Experts of a small language model: a variant of Muon for the experts.
Below are experts of layer 5 (counted from 0) of a mixture-of-experts language model. Rows are named router (the router's row for the expert), down (a neuron's output weights, with its number) and show model dimensions 384-511. Each number is 128 + 24 x the weight over its row's rms, rounded and kept within 0 to 255. Numbers have three digits each.
Before each expert's rows: a language model's description of what the expert responds to. This comes from a sample of Wikipedia text that the model never trained on.

# expert 16
What it handles: Adverbs, connectives, prepositions
router:100119097157143125164126119104128153167106142125157107097121101154139074135171127142095121142134157178120140104144118137147121144098084131138118124119110098122115130116163078139165170144076127088171169119116120133117151170161108166161146126125102100104140153115156127087093125146157092153157165135091136131143127154103080158117166112093108068150122121129096096124093101133132150143205
down0:141137195125097136142128144122156090083130157113101095138084183151133157121133120130116143146133128140098169074090103123100147137142102137088116113156147135135191166120152142110145159108169104134107158121123083096144177078133125143128122135086118141134114109159118154177106103102129144137124131128109122132096141113106160135088136148111111124079121142110116113157077147171143150106174
down1:109137126137097144097125171138129160151123105126104094119165143159130146156114125106123118130087139129118173102128099094147149124110147129130144111141116148178147113144158164096146096155164148136105124130142120129118142152113070116132103144108131122121116114122139124143146115154165116146164159141118143166101101125144148148122082100084098109136126107128131119101101098143122160150105
down2:116168113115093115128139132125098096113140161157133152089088120168125166102116145147133116096144137141143128170100145130100177146113157099143129141161204141136148143118147141146137132108136105135142132142156176130102107150121160188103130094087163097076110143096134121125117089092109126100138135131150163125090121126147133132148137135148123142133137120158121136125112116128078136100152
down3:133137111137121144158072152162118110154153083101111128107128166134173117118086109107134134127147099168136124185095104130126151077149126124135145086127091105113135119124148107120153141125146126123104118142131129104104138151139138147110137126080146096105122136092150142124139138121155148074081138163119112131135103146120177125118163119160108104136153119146144138132113101160165157083099
down4:156119112119110121141121126122194081158117116117142102097127109130110137132146120080159145158139125108123110141122112130086104108112128104157145130151148178121133130084126085107171076143142145128151134138131123113159122111112135125137164110121147095145157139138143142091164158141087135090109131136113114118111137071137171121125113145106117089127130134134148122132193141139095127152149
down5:147077098144158136132137124126144104104106108153159145126119114129120123123140113123136114153123142146139107130185102099120113100140097135137118151144113159117130126112121122114150121128131113128119162111153146123128143147135125112132153162102154133101098139145138167128131164163122141141120148155109172126151125133085173156107100115128171128121143134116172123117166124105122160096121
down6:121093113157154126144089149072153100108175106107156164082161181125145077085102153114109158158118122128129119119111077143116162110157155094123131138132177141117145153141113128087066157103137109150115136134098129125104119128146097095155145110110108105143115155103126162121088121156142143118155147112114164125093144126108131166136109122167118127135156124144126160082151153168136132142137
down7:142134139143118096137124112119145102139141132137123145095133109134120165150132118069167109128112095103143135146129121154097165131121114054086134153100141117159113100152106147151110128117150131138078145129085065130101134121158161094112150123117108115127140162156133119114131117098096155119144121144117111132132094119124164143111169128142121110094099115111114084103126109113119170150098
down8:097125149123151109143138133143147137090139084114136157103111118112095142178111140118145172077132142118126129145088117120107111100095093141126118124097113123129127133173121139109101118164134089167114108144133115162139165140144153140170179084144082103123109116135108134104123113127146107123115123108092129112140118106126134116114135120091131141113122103059133103122097118146144178112094
down9:069120164139105157132141135084133103115178113126150160087133147140114103160104118142102118120172115148115162137165084132093099126095140140138133158128144111117180134101137121087120130159139147143162101165120103136110157140128181155140119148141126128127154128116116134107106099159132146146097152120150139126115135131132120131100156117128167127113094128110166110149112133095160136156126
down10:099110135126128136125128171171088100108117122084118124148145126193125134148130133095119127140094150144141110122121155146136158088155109124123175162091158159138165157133132156153149105111091147163126113079068109121129099112100130168143128092127134128110103141114145113116136131185174143161153205159139116148104148142173120146127121139132136082096134130117111150115145107126172121139139
down11:073072132156131106167158150096146170097140133074103127101110140161123093123088091120124160099131106123088102109163141110092115120124071127120130127151157130139099109114135153100135171128093103189166123114166104119141083126131157104159165085124141122128163176128125176138131114133119096127163131134153112076117084127145124117133130138124115138135140136093101143127119164112108133151103
down12:151147112129091112142121142140106110099137144144144169130115133166153140132163136130154176103152109114072121113116098097099107141128179102118138093128154115129168137134115149113132122108127142135139084110127100094110172105139158141122117118135141142122103149136165097110114148130111123075139119175124171155162121119098121119110128122116118118152102127152180151152133123112184144127095
down13:150137148130128138131128092132138126154150105144160131116123139117160150126108116129145143107128137112116154131111144168156153154094082134142108098117096155149114132139139133191112172140145140083106131099107130149129158141140141111164118132133123117109157129179158151111125084178112144124161106059109150113132154080115140151091114110152149121110122080100106146100114091091101142120149
down14:124112128119117151125122126123126128135148151130098096144112119119116114129113134123120125139135122149135129133112119158129095115123107110121126125136138137127111128122121120129119138125138121114144139132124124119136127121122141124120134132144119122125146135132108131129123135142123111136123136135111146115125126129145097143099128133092134112129112127140133133128093153126125148124115
down15:148146177169148082106118074121126121151145157118092146142121119140109148131142143107144106166157116104170105122158131151118165115119178172163146123103121182093146130159135123086159123122160116140116103126154145128124108103147169136157094147168158111103130098105123076150133123144111113116146127114166126117155156179169102139119156154159112073180126143119100079151100139162080125131126
down16:143107142145159146124122140138157130116125079104180097107122163135092101143121111128129139132101083120122086119179114113125158129109134079136116101137132132096162158140099138091107149119083126118131141085100112138138097139112128136120094113119106130125138107132131132101120072117124140107084139139127148138147140092140120146108128085119137110087164113125114134092108137095141098136166
down17:167117111113167157145128091161098139107133096145126104128110152127099138134152117149118125137129141114124115142129145111174155141139117115119118133133120136121098109098125124184156153133087120149149160144092091139127149113117109099152098121138122123144106147145093122141101185122117137146107099143117076082128149125142116178194074103087118161132151122139140135119085119113109113179139
down18:158107123148138155113169131128142164139150124157119118175124154112124106173158116091121080135113141154103189142138093145190168106101082104116118141133130126069183133137123138111125160125121133114109144155104144159130129095104114151122114130122157115155119112143153160137175090102123118138168156146080119129133143161113140080169170163117168100146107108124117155155155113121145097140189
down19:110138113123156123112140143121164101089154097144123143075121143137121108124166155194154148119078101174129163112119108123136134145148132157161116115135152139100089143147122131156144139159176130113089177132140132164142115155107138146132103108125128094148133138141114142099144125119145096124168163105117141127139147126150118162144143121128133148127153134137120136085170172102158175122132
down20:100119124158138104119104149107095143158185155184141169173138166142175101105121138120147138133148118102116139155129119161110144115126173134149123096135139147124101120110130130110144122083087151153121096139101116165120107097166177135103089105166122106131117141134154187139110125121118162098120122132133137119114151106170148131081115093125074130105130106108117114113121148133098098154110
down21:126111125115145116147161150100102153117106141091139124089153158152142159141115112117138132093131082151093159116150105105146119165132062135133142119104127147122093096110136122091099143154120109150104094122140126132133129122147133148122184125143142118134116140169117094110129106103138110153110126088126108124107090155138140112127124109091106125096125133155119131131140150108140105103138
down22:122149122115083103093136100098107115076116152122144119128150122151138127105137110121162138118100104126174138133132128159113177141118112143124166126137176108112112120094118170134143132102062081181128131099137184169109150119122174136150067156112103141110123142162113146134149135133153085116125106135088124122095145138160128119133127096085105125122157100104130111120116147116143092150136
down23:108179142116128098193132108181105147116127119096112134090113142096138088148092152128126157076106118155182094123106141078092106149132126117079120150135100114115120132136127093150113116128150089116126150153185134126123126117130123146105124081094134129118143110144086142151117138136124192140130122109124149112130134101128162098123149135154137125130150171131124101144136113113145136124128
down24:118116147116122141152086116130133101150133196136095128147120132125144133129126099174163146140178138087110136161096084130138120128158156126074126157163130141097066126149152157124120100130165119123154096127138143127130120145093179099138171133112141083148133142139137114169103116128149139166111130119107133123113165152147108119118126161120101101092167121128141142119117100149141126127124
down25:134086132155130156112108120108127137160169121131171155109182125135097080125133078151146144156143096125104088117148119170124121164075074136112145126117105125126120124134132124127134139141116094110109136112135123111122124115151151149134119123093142140161111133100163146127130127101109124144154162142103113135152172139114140130161125187142156101108101132166130192126112113144090054126121
down26:094123129110117112138094141094086138130140140098127139174118130100117128140140119125118172136177116110147144125137175139170079120117110106128120118100148089118133137104133132140095130117144075156139115167125109113157123116136092152111147142112118101140111112170124129124142146094099123126137131168136138107150105084207149147132095144100140115125138084121124120121146069134108101146158
down27:108173133137139100157159120105095147137155147118094127126142157156115134155131142143148163127089114154141170128122126097134137157107125119136111119119124095156116097132143135132171118141117099123113081135130172074098125107135115123148168178167156139171090089110142144107141135145162125120089119141098099148056140114151154105168132135150151162110117128128172144146129164124064130174095
down28:148143095162154117133142114113166130154134169123096080125095166137100092123170141138086136167122152163120133136077120137075102171142115151125120108106117133126126088108135109102125093104149115112190094106131120110135140122163093121114163125128165112125145151167130141176087101097151154156104140192124146127118143183109136116134117120147129128181162106140096125122180133117103171137094
down29:136106105159112152108169119144102143116117127122149169106167125120122119150112156112137142126112156144110118097113115123093099172092128108121142116131140134123117134144129120102142116093128137092151149144122142100112087124103109140101130149132106145139106145148149123123158139118131128118123122107141074127089181124147108152105135075102119116182197099131144133168115113143139076116176
down30:146135099124120139099096194129122100094123123130173140076167161140128163153147116112153126117095124142121113168146146134131132118075118110114139161120128118154084141168134171157108111108106120104116155140176146092138109129145138172111119104107139133116062134106113123160144129121123118150138127149118092151133146153107097118096108122118166129132138133132164152172118125131106080136141
down31:124122239141131158070131109167129125165106137123121098097164127129126128116107154124131139132143126146136121120106126158107107136128154136122108116104166104090145103143123161084121119172140109125111129121118155117128133133127117084101174144143166075155152109133122146154101120166115102160125144143107134116130109150122122108098122112115172159152154105158139101144121136133124160105125
down32:088133150118113107118117058125114120186138118168124125108132159140127106146108160131117146136132095173116118090110110130123140168113174106169148148119106141090112137134108121094111172128152157117100110094134159138134137124105102123172114093172108130157085135130097132118121124169160127131156111104123170151104179089165134170153135106112143125129150139135103127139175138124127115158168
down33:167145112100121116089134135112110134150069100128124156122163129121177115142185123158128137082125109107108151157127122115118162173084128144100141103129130150115089114119167146106120183134107139162144129144172111150134114124128149130142150142117164090197149109097080143120125112095123113077125141125140131119104141146112152128101138147122122156129128113149137130127147135128103127146120
down34:117143128084115107110161093156143137152130096105141161151136109144130133132126122167126155149125125127133132147135149105142119123139148143139132124137091150123141103141121138103103126186134149098132136119082129118126152149129110122115157094098135157114103132105159126114141130077138110155128108111144112084157122117190159116158116107158155166138133139131138105125129098179155127128133
down35:113148122101102150135142131122163145171085088119147122151112162136155145132115115098145139102128174124131137113119125130113112112146155111137131123175157120129143147133131102148148115091125172142136133156096101138106124082142181102108114144130137133150178145102120123143133115094132127172125118110094149112137085127130111152120122154169153089146158129144113122139144103109122100104111
down36:108138129109152094191098132127129113097140139161121110144099084101149089110148099128167123125091195161122144087141084129145201151154092200119117119109109125102120164120139117139148126118119146112095126105129162124150079118137101132151119124147097148130126151098154151133081099138110137142114116120119162162158111138090176161157166071137131101128173093131160105159091130173068142127139
down37:174123143111144170128143110142151146143129123149121120141122124153116134139099056126164095105116114119100098150105121143110161107081102090155088119137125115137177124094077165126109113068154145095137103133093114118104148107147158123115134141172103130122131144155108128118142165161148110096102133082117161179158114086084088147151170167165109188097114109102131147084128098134163147108102
down38:170120094155160130128085115126165157176134103144114113157121113126105106120108108113136145144101124113101147132149114145100172163108123110095129137098160154122114122163128166114141143154149096128113126132120141136096073143131128158147103095105144137154146158143100149161124146148134090128140149113124091116138088159117154107129127092128109094083101128126186100109128082158138125158145
down39:095161126114102104133133164150108117117129146139102125129145119159170106132081123146110143123126116115116143150133162122119114094123099101108114144130168114131109107139106133117140157109115122125142094114155157141098134142152151105105168160118143112148119115108142098130130132156114114100130130111130106140105115091129108142123137155117118115138148111145148133150137107114130127094112
down40:115103144140122103140103103128094130145165142171109103110129157095159149160148138127129099126160121160151102108126124139143123139136140102147129140145133115140129125145115083143137116144060117132153086149143111111124156129136105129149101106149136128120108143149118162136120089144122119129127102159150141124126087110114130116103149141165112133124128119135148101157103096083156163162138
down41:138141134139157116134118111158122145148137136117096178125150173126158128134115115134123140089121107118083109121140126124143120076063112128128091120138117099101165172138117143074128078128111133139163102093137117098122111150111143101114150146133141120119175150140152100154149104121090135124141112085088155141155164139142138161088113134192135110137106133121144105166156121117107109107121
down42:124117084145181084125124167080138123170113113118146119073115106142170115101143169102105090125108154115091105131143145158148168155143131132094142123142154150132121107144152117081118148169129106103121160139104123141155127151116129131132138049160141157112146191123146110148112118157121176156120144133157119110110154117152120122099123187157145116100115111089149148141152135127140140107112
down43:151135112123161177130146117141117143139108147126103157172140118111135165137129114139130143112152149155141160138117117131103125093159148101132152147149155137143169106133117102116156112107123125149135104105098120132069104109081150150117087145109128180102129145149159122125168163088143111144125123132095107119087131118139100130069086147141136139136153124133070140134159168097063122109120
down44:142134156149138117129138146131114126075116130108160177078138148083138095124120121161125095139123097172132124116140102120121164117106126138145124130130131134150115130088136109146092136139128141149152127141112121117099132095098137126134164112115128126127140128140184130101104123147129118154113084126068086157161154101125135083119108080121127099175105123137142118121099145105104141117135
down45:183159110088111133122104134153138115151117091131106167157113091115091155109155134185091166137094118125155096153099078160112132145092176147130181098106108115118086085133122160120090117160139134143112126116151115149149165116143158117110150130160158131130115150098119147168146126111107122124100104128105153113111157124136101151118132114150137135139144132146130108172137134140137124140108
down46:152103131155099179131075154114155110133136125162131090122120120138129147123130098104125138095115120142098142110105129114116120122153163186125120141117114178136123124152109071111102123133123130152114093152136164129103147147101126128149100129161095139142118132172126148136070145097149118115074102122136118143149133127106089143116079136129145112087159133127134172115162135156130113112133
down47:127117108117113161097109136146069075146143095056117110125144142140174122129098132102151150073111135094116152172108127125114156154117128143131112144152068113131111127123099142140126111122121147160124147140121089115090122143122183112082135178123116128125137141109145095117147137145127133173127114117062142104142125116158162114085103107128151109157103162134120112123125088120140149080137
down48:097137104073100133093089138105144161120112127142138138121132166141124117172211118115144173141122119096133139122105149143154127138115160148158146159117137111137142134086124140148113148106131094138143138137136115159171128120159126182136159138147126085123131120146107125124088139131127173175139139147155119110142121102122079102127135149114150114128105111121156146132120125110140117147123
down49:157122173116114128149136113163110108133075119123136124119105140145163160127095176119103122134161144083160157151131162148120115160135140140155150144110134148156155131155137111134148099079135174153120170166128141092157155089134200112156152121103118099128139126105158127100152119115092106088122108130161081112124096094141114143167170169154156134126163111133138134089146158123139094111124
down50:178088178094116112118161138164129126151091147137149107187125149152127134160090147126136108114155093129129120105122102076133095144146101144133104089146100123085116130107139110147139175152141131114141129145198158151163136124137136074130136149111113190129152123109140150123127125121154149129129130090143143131137117135147071150146122124177105145163130166107160091110093099087107157129139
down51:112143143155112178152097110145105088188113120151105103148159102148150127140162111196135135134141126134146106135127097124099055076150099159138151110122145113131150162086128105113110095155123104147160133100104121128148099122096149087157154147116092119131108081138122166126131140112150129135137107161097142147148128107077119178093109108148089148114116114137093117171105187136116108126147
down52:163156139128142123081103094160120123098142118085125133162128104142152118113131150145133153163126102102194135123133149132105131112126149143112088105139148160161125138124129123109095159132142200097107116125126123150135094143114112129129155125119123082101136146140101180105165128088102118124126173117152142155128144124125101167121125093170118097152135093101061120159128115116117155118175
down53:162144155147108069149125150134123150137105143142140145163133102103135101148149126112106133154132096130127126137109147098146108087100105122146149089103120109117149136161121111113134082118130123135170048110124126103092114128134119161169143112133122157100129078074133149151133140128159135146151114124144166158164123131123126130118175128133159113149121119112138093168120114153138197156125
down54:105123096125078150100079129132128151107119123081167122183110097162135119144125162113103157137092203105117093131178154118143136134130144144112182095126128150157121152122155096173167135110109113126157136075102117117122135130132152116123090143154157161135090134182136138146138109122146117084156119104124136130148143117133143127122133070122115160089146117141113107119123138134119123108155
down55:146130128099149131148149163117118107142151093085104111159084101163151089137165138128112101162144126139156114128116155138131118114146148140118142084138149144181118140136135133124158171076115130141089119122120138129202101119124102127146153143118123118083126112118156108153091121134104103108126134128165115130129099114103145126122169137092131126135088113116140132125123132129101125144085
down56:140137106146140095125133117156090152159132132120131098076108105119139105120121138147089120145111153154091116093150150139130128133151148123113133117153151087122137115084129105098156125154173096116141105143137125154107168128114119131094122132117126114129106127184159123093121155133135130130141141146164104106123096139077169142136132129094113138161075158084147104083090160133105097130181
down57:109078138137116092138157093101146118157140118151150118089123117103099144150088117138103097142142143127149125094111141107137163121114144131124125124126115110122136180120116086119127121163076146095131148154116155134111107151109118140122123148150133120121136087119121141154121135136136144145103143136172108161129142192126139163122141121095094131157099139174143110156087093128094141119136
down58:146133118134093158099110125182146132145161091122126121131086128148153146169123157113114167105143171170096161160170128132156162101134106113144155104103133130127144103116147125139087115142107151129141130090157132109134071177140137126137108140138133113117193114122141131095136153158103119141128141127136131114091174129188166125125104126170110127162138122108138122156112134139105127094152
down59:108111132127134128104102122114146175072179129119113145125131161136126129141139125152120121137155130108149152106098122106175126115146116121165153163106101149095122105129143123154113109081137097135163135099111127120158125146115122101169163120094149172153144209128130121146159127117121132134113087084095138183142130119116155140121132119121134127155148142122160122095143158126119093111075
down60:149149112108146128104117150123143128149098112114154107171142148131173171106112088117127152129079145165149103118137133123124115183122087138136117113101155102091094146142110123133112120102114132156124095144105128117131142083163105160148151120136120114097106106159146156121068114104103082110165089106184125145131140102172122130148128148119129120117151130139090141128121185091124097124083
down61:138107117111170124154137092111148112151142101135113147110108142147082124146116141173116136129115106126173083144119158133125153145112160124149107145155181123111151153132127124131139120174154164107129095124157085132127139114151144123150109121132120087138109090190116125159141096127091148131108142134134095130177125167163168149186142094149132132134135116107090104123104128119180163067135
down62:089150109156123121136143104092132136118097143103115151143156175139138163120137163149161119145172169159125131098124093109102140132095157125166190179110072132133116150116097133155107149133115121167170139121120194135148088149092066135088108150105119108139140160147153155141164153115149202147136116181115126153136147138153166097115118128099141121149136111157146132163128142168114120141124
down63:103135122128147141130095090102172094106089119122179157125073111110116128092124128116160104117116114132119151115126120129083122139104138169130133129105103123124117129138166134133133110171128145103110126138109117113135107113102140126115115099156116108114132136128140108114099086139128140134108133110149155126142122144151125153130106158123119106108141129137115134143119142109119071094110
down64:131138168141130108111138085163092134164124125133196149085114138148091106130160076136132155109149119120103105123098091125117111105143137096124134155106063159111095100147171139122190107118128141142101128098140130143102137099117116129087124128109128134110148070091107138123158114112138138151098137139121140131096121141132118123155084137102121101164121111151102115145082118143121128145109
down65:144142109134111172130109155106112066089119113143140167180149141131108101127121137148090084118137100135154156143190144135192154157117122126146106141112095167155122073158130120175088133152112122128094147144140117154094139114096122104111117093138126127099168113105092135106111147104122087134129188099117126114089161174134144158132104126132108139111132130150074153148135152115107104137089
down66:141104079144089137151143130128104112138138097101148131095116125127092139054139095128154153103112141110119094138154147125093141139163102114107111119148131115188124095093164103109122133130111116131142152123139138121101101134089130150080153136116157111096127142146140146114075164118148149144119143152164127081132127110118132148105144160127121104110158119133142160112132119143126150111140
down67:120121138103181142158106140100127114109108133131091167088099139101068125132103113131095113125154117140140142117135095153098149146123100165100112146151149106083157158142140150109103177125108118162119125126119090117110094106154167143163142136133122136103146133105074108109126134084116049123122111129153101166120093157139125133113148146138117159120141167111115180117147142106161105109178
down68:119129094122131130120137140134133102172101183131126129171107145119106128108148103132100142085133122120098113153146132118109086070141143081130122130082120093092145135109106150176103126134141149129147156129127134147163126121124147118132109110135117166128157134159118123136135142118118160131130123117144143142130109121108162175111145114131103125117123124165118118134179148145131098138107
down69:150135115131127137137141113183114127111119130157124153134151126106126118091153123132144087089144134132118109094132148127176138128152120114109183098089125141126119075100111166143146102113120134139156124088150138135132149125123166175097165149152146123106106146137130117134118164108116113138104174163121133102101113149157134131079156143178123107118104129129095132133104099099105097163096
down70:152152098096103181121148111106123173133139149140149067117135102137182147124115126097150113125111135153122132150127131102146127131092129135127108130104157172131124145139131174067092119129155126123127099126132122077121112071152155095130116122122134131145092143146100126107136143117133127133125115136139125124157150160097138143164135127148076183124154129131062151144125154118131103106129
down71:106149171123116143166128138123115136085140110127155159074114089150101142098102161133160141102153160169160113132175132150147191112149154168142174128103137147108158123085149156111127097147149119114116145103183093103116153129150075189098131121101119098128118133109149092137093113113152137124135098202110129125140125144133139143148104171161095096169132105144132125153138132114108084146131
down72:102081132084120147143112134106157176150074131100151143161141113130143158130055116126148148112101174152114124173160117153138158109153122123133060106092121156141131089146139153130175114054139146127104117105119121144128134085118170128154135115117145154135149106148162143135089146106136124122139109149093129095126128101123160113129135187101161109075156147098132110134135114136154141143109
down73:097129121154133109134173100126068114132132108126145105107121165181118120138125127085130120151120149121181094138112084086107121081101156102140202157123115123114098175163104127107155123116176130129100135122119143129123136124103124147134119176130104093135137126090115107106090118113134125127143086129114137114092121120130126085082141133134112129167142144140102122123094157124170121139120
down74:118123122090146132122147076160145102132080135123110146099143120148139132158134146131103163146100151124129141099141094138132140161114124131114143109047148151149134120135111132081104128100100130101090130122112132117111089119104133105160102119141131129174129144128094135123117089083131133136117115117149095090138082113144159122130106120150107087143115126127157108105122179116112112137084
down75:144122110136143111086126056180152111151160096151160160072131116171128094108116147116162156098115099084124140167119132128091133115086174112118141160114154129121135087135111118147092142104128115099085120160101132135083138139157146136138130115168113149128105104158141121124128133138119120135085088122129132088094134188131087155157131124099094095132089124127096144138120119158183097109130
down76:152143153110140105096159165111127151125138126159122106137137102135118115158108124111093164135143148106129150095139111104106115138130146128168147133110160157146120125123134129128137153117101162143102138125103148150105132134121112109129096131114123161103136113082163131094112156121141157160179104134098136129123134106113112139137116146068114092115100131095121086081159144166145124151196
down77:097134137154144098143117168147129105082168102119158150111139120131119077111112080084113098129130121125135183118112168128117112145106154121105105141094165098088134104110102133108135122128094146146127112111115096068127147131132145117172175148139139090117127134105129111138096132097167132131168122152129137109126135138108113131157150103073128117123113132153141171130125134084124113117135
down78:128167146111140114157139106085086153156121117122092146152142120142117076114150118138112089142151128171140165090146141120117149133111108107099116102133147122160136111146175109122149127171166139167144148104104159131114090128160111111146129163133122104107158136150100151122085104137144147112140102142122123154111120095119164111112114133134156175112140125120120101149131124134092209114109
down79:110086176122147092155149119110101146106141184122114174140147130130130103099118143164133144089112154135096148127092096126110114143104103131145135171139116143138116111153136113113189124172132156086197108132114115132171115150108136157167135113105133123126126098129171173105133074129100121125151117120117135143111094138159130152170087102125078131133134174119151149153128110141136165100114
down80:144131113156156138121146110113135121094122108153107114143149127119096177148118186147163141081156149092160139069115148100144139147115109165092108186165136144110125171090150098130128143132144095150110144102100158137136115164117124084081110114169135165175127145106099137151106152104114118119136103167142119143130117152165138101132127116123120111165109100104133141113116120093116110101104
down81:126126114106106138148135156123120124130147180085141140159133149127173166134122099116125143140138114120125093130120125096167087164148130160177096144079116139101157180138152112125137136151166111128152143127145152127145160126141120145156149145140134112124131156123125116126118142159106147109133137140129156127148171109144120071114116137148141121139110157154086144109124125080170134126107
down82:177110114118107158119167156144110156163125152151100134106182122103119130173118129122123170125124108130091131133101133150118085121149153119150142127117131144145150118127114150086108093116140134107128158121108112124084087135125088168143143113115129123129143099099120108134129108145146107114116103121131094094116143147083115111130140171090158146118117126150131109093150135085128124159116
down83:122133151120115147131102087138141122132130133128112141108121141126089088112110129133167146086142144121096155155132161127129133108104101128097126102145116106127109146107147127133084097104145127105136112164184108149185109165116119099134139095149119164107166093109095128135147139062181109135105174129152147108133116134108133130105156070174104123124141139130120150112125145147120128127135
down84:161109101131123139118085173138132158149105108160091163121153114138134130170127121147113137074122143106134139111097142134140158134140181128150151091111150086171102174127153055101157105154108110147101061133116109151159133163176213090130138138125102096110155153118143132135122133111103143139093115132136170151148133125157092127147131148122151158118122133136118117156139154117083113126102
down85:149135115095115078124129143124118121112130166121130095097161104139156075107101141082118108135117118083164128124143125117138172170113117087101140104141106159141106153138144145091147147112123096094157122167160158117164107137113136156103100126146138107172155129086134098143139140105120155093110142159118127140095179118117151177172159130118106165120143105140132119141126126120095165136100
down86:125132137139138126086126111138109107113142117157151120113136113148116113134133139094067109142139151162113127121135142124111105117179086100154147134115137120167148137144122114134105116081184128081150170106182130145116135123139105136119122136156151152126145158096164133125136152149127117127097162169120139092168106106092120093104132100109127137105158142142132132152155117140153100139176
down87:112156152132118135135152133097154158142086214128132133111116129122165117111149152132063083068158135177136111143151140159151127152143133153135159099123093135117136073143115122128104117139124144135136139151126197128103150100115135118086130115136137114138106135125125134117094138059124081149139109157132135126131143120121119099153115077086121173168091148129110147103147134139172112130149
down88:122119129131145122135143127139107124057120119145121135143083124099147119147140123133095124153108131133126147134118102144156158106148175090148137061091114120130119133094116109095101107120096091154141157143147125134169130145101150140132088162121106102134090142103120145120121120151115140111130160115102129102131187125116105123148162127147118102147133080139104086138165149130110113139101
down89:112081148107141114163119136152124170121108129118162096122112107120140115133131089116117130132109129135110100116138112131148139107112141128154116145153123105113119136137113153125124131122124141159106166143114075159107153138138119070152120129130166178138132126107183110097164128114111144152089102150134141141134143122133120150168127147135100102118133097112134110155122134107166180119122
down90:141143133104121137148125108123164088093168109090109137139118086116096108107152119147119110115124151160124110124118115127130102097105114166081102142166165146147085100091128133130133093151129140141136092122165090106118157141135136089124141105133096110167167117162153117146141130125157132123124105114167167089129146165111113176066112124160172136114118117146120183147132083159089174161081
down91:171121151102144127106108131111129149141097132112118142123132185145114125097119162198089173120097084113098173105104156156097121170111080115149097112122062160121126133127125138160123108147131122106143121128107143172151069130159129107130136094156150115138108113085154123117118126133174125110089143126141158139130119090141131149123149129115110138088114132072102141108192152189153140144093
down92:196097127139125133136148144158098116173094100156098147126127164124118131141155107142161111125145117101137121113156189106154141126111119128119151122161139114114116175098122116109163109104131124113162145104122151169128147145152159086113107084169146124145162139112105145100117112122126122115125148133159068129141127114096167116157155141082133111147114147166136097105130164107118177105113
down93:157126140115127133136127132121188110157166147132079139104121156121117074139124138128171176150140129143150170123156114097151146123117117138120156165166115128126106116128114164141175117096101154115146099180153144111169109161116124127131136151140136105128095143071106138096130136111119125126121140121116149117120130153116137138169152118070083132132144149126129120113097130129132182174135
down94:144140119103080166136110133125100177113142149204082115126149139123138086143097121134110112121078131102094145147121097095111131121116086107136141113124113156159095095160121128087134112123157117089118110153125114145133109121121148126115138131104113129116111157137125153121114098090072127100132178125131149138170102197099166144159146129134153149093112154092145104174127131130118132162162
down95:105143153124119131140106108152151095105134096105133157138124151164096112135157122091136120123122129170073100107145158132138117130110174106094091137134100121105104115146140068111082087120129138155084096152109084104157092128125128132115116088129116152088141133124106122175119119130102103153141137163105186158158138118161107125181128090107137137127128128128131111199134126114166091100108
down96:150142129131128121111105119111115113135128093097090131091138144147089187093139130140089125130146111114173131116128122094124115130130155093107125135129142115103117130113159131132149112091136117147140116142127144133149106167115160122127095110163144146142144097065116133147114102127120151135111145123160126131170113143155131167141156136137145146113152156102116118105145092157126120137114
down97:146116123176149138098125090128124108122124103142132166105135084142165094120112133145142128108092133132156137127137130160131082134104153108126143131061117127100101170151150145163125128154098116154150151132136128105101108101144113142096094094105194149160124153136133101148089097116121167160104094106172126083110115115078078107113094117143148152164155121125122107105108106102083091139203
down98:109116127133152076181180157160116102128082128138132143133083131130105160138188110157138105160143097177153109130148138133132068112099129131165169134137137119134091115100141111136131106160150150100145131116105116146142167134124180116137109134138155121121118149091095124117106122148137131130148111094171128120143127141169141085113121125108158135175119152159153089135102161092157143127170
down99:128108098137139140076106098129086183120136110131167091102123146147131124139084128130139133088144193144089190120140144073136159143095105099130109148105140106149111139096092131125164127153101098145116149114170149130158129148165093109194154111127120119135169103136063117135157127110124126113133138099086154137127128140147116126125115126141124170104134164133125112098108119142101171142095
down100:103126160085138146134092115085179098127105121084115172144099131109138095144120093127134121065139113121166133115107162131108089151132081129092134114139105137112130103136148142157088116154151127158139105123119117105102100164103121155129155137121130128103107107096119135139097083095117164124116132138143142144131140100130147177157120141154132120122152140166147152156136104107160089128125
down101:103100117129120154121097151145122128109130116121113142138162161090141140130120102170120102139102127114111108132146146096090090179170138087160156121092198128182124139123151098141157153141131157115158112125125107136113141142160141141173139120189138103161094123141091130107187137138155150168138167147147130121154136146092128124183129136153148097140165124115083131174132142132117081116129
down102:169130152108127166171153108131133131129095149135128128103135097115126083136139113135103104121153113109125149129125088118136107106137101099090111136124082134121092107107145110140082133141109091115164125109117104106112102111109094130119146131117169157162116143150125092140129135077120156096149093091095116149146127090156106096153124176130134172105164110117160102114102175135110160155116
down103:108157134190107137120116105187141091137145166095110153167158141146093127100129108110124155110123134119100159117072105090130099123109116158151138124163120144108135102135150126176133074136117184082135121104157116106137110148159087124154141136131094098136134121128143175114061128125129129145090110155133099166113110139116153127147111122125154128123113091155117128102138142161136108134176
down104:156145173088152131156125100124140112123148133183108137112087158159113129194145156127148171125133095153114143160163143084080090114131128116093175096120106161084161142142096156143139100127118097123134128128153149149117117175149114109132123120121096117121132136107096144109120148148119132120118138069153134148101121136142099099172121161145121123118110132097168122180080134148146137101129
down105:128117132127135103104139101096136151115116182100118172137082098111140107111109145125101098104092143125132105131127120142129119127119142167101120165097138116126114148165141150139121114129125126107087148132161107125149132191099126128166080123172158127087095132126140128090164139121098155106195080118096134114146181133080139163136144139096125153128156100135124107081114120135136125159080
down106:110130115109113134112119119124129162165105123122166098077174135134160107138107088155141119108163158146116132108143143124085114122117050145126169127158158121149110120106111128167125143128090110133148156137114102124092146157128132137166170128110115166161117119163069121076158164143140163125088140110106157129141092155115119113096130105115123103133156122142081106109141117120126165161100
down107:167146102136133089139101123131134122131121176153138171161141145153168129098151166146083119129140158108146140109135148117142172136102117143108143141124137142138122120101128104097142126179108118134125159149069130130057146124097086124109127121150109096095107157066122156150116142109119102093140145161156125095134106151103145095130130101084066140114084074118141118122162108137110097144106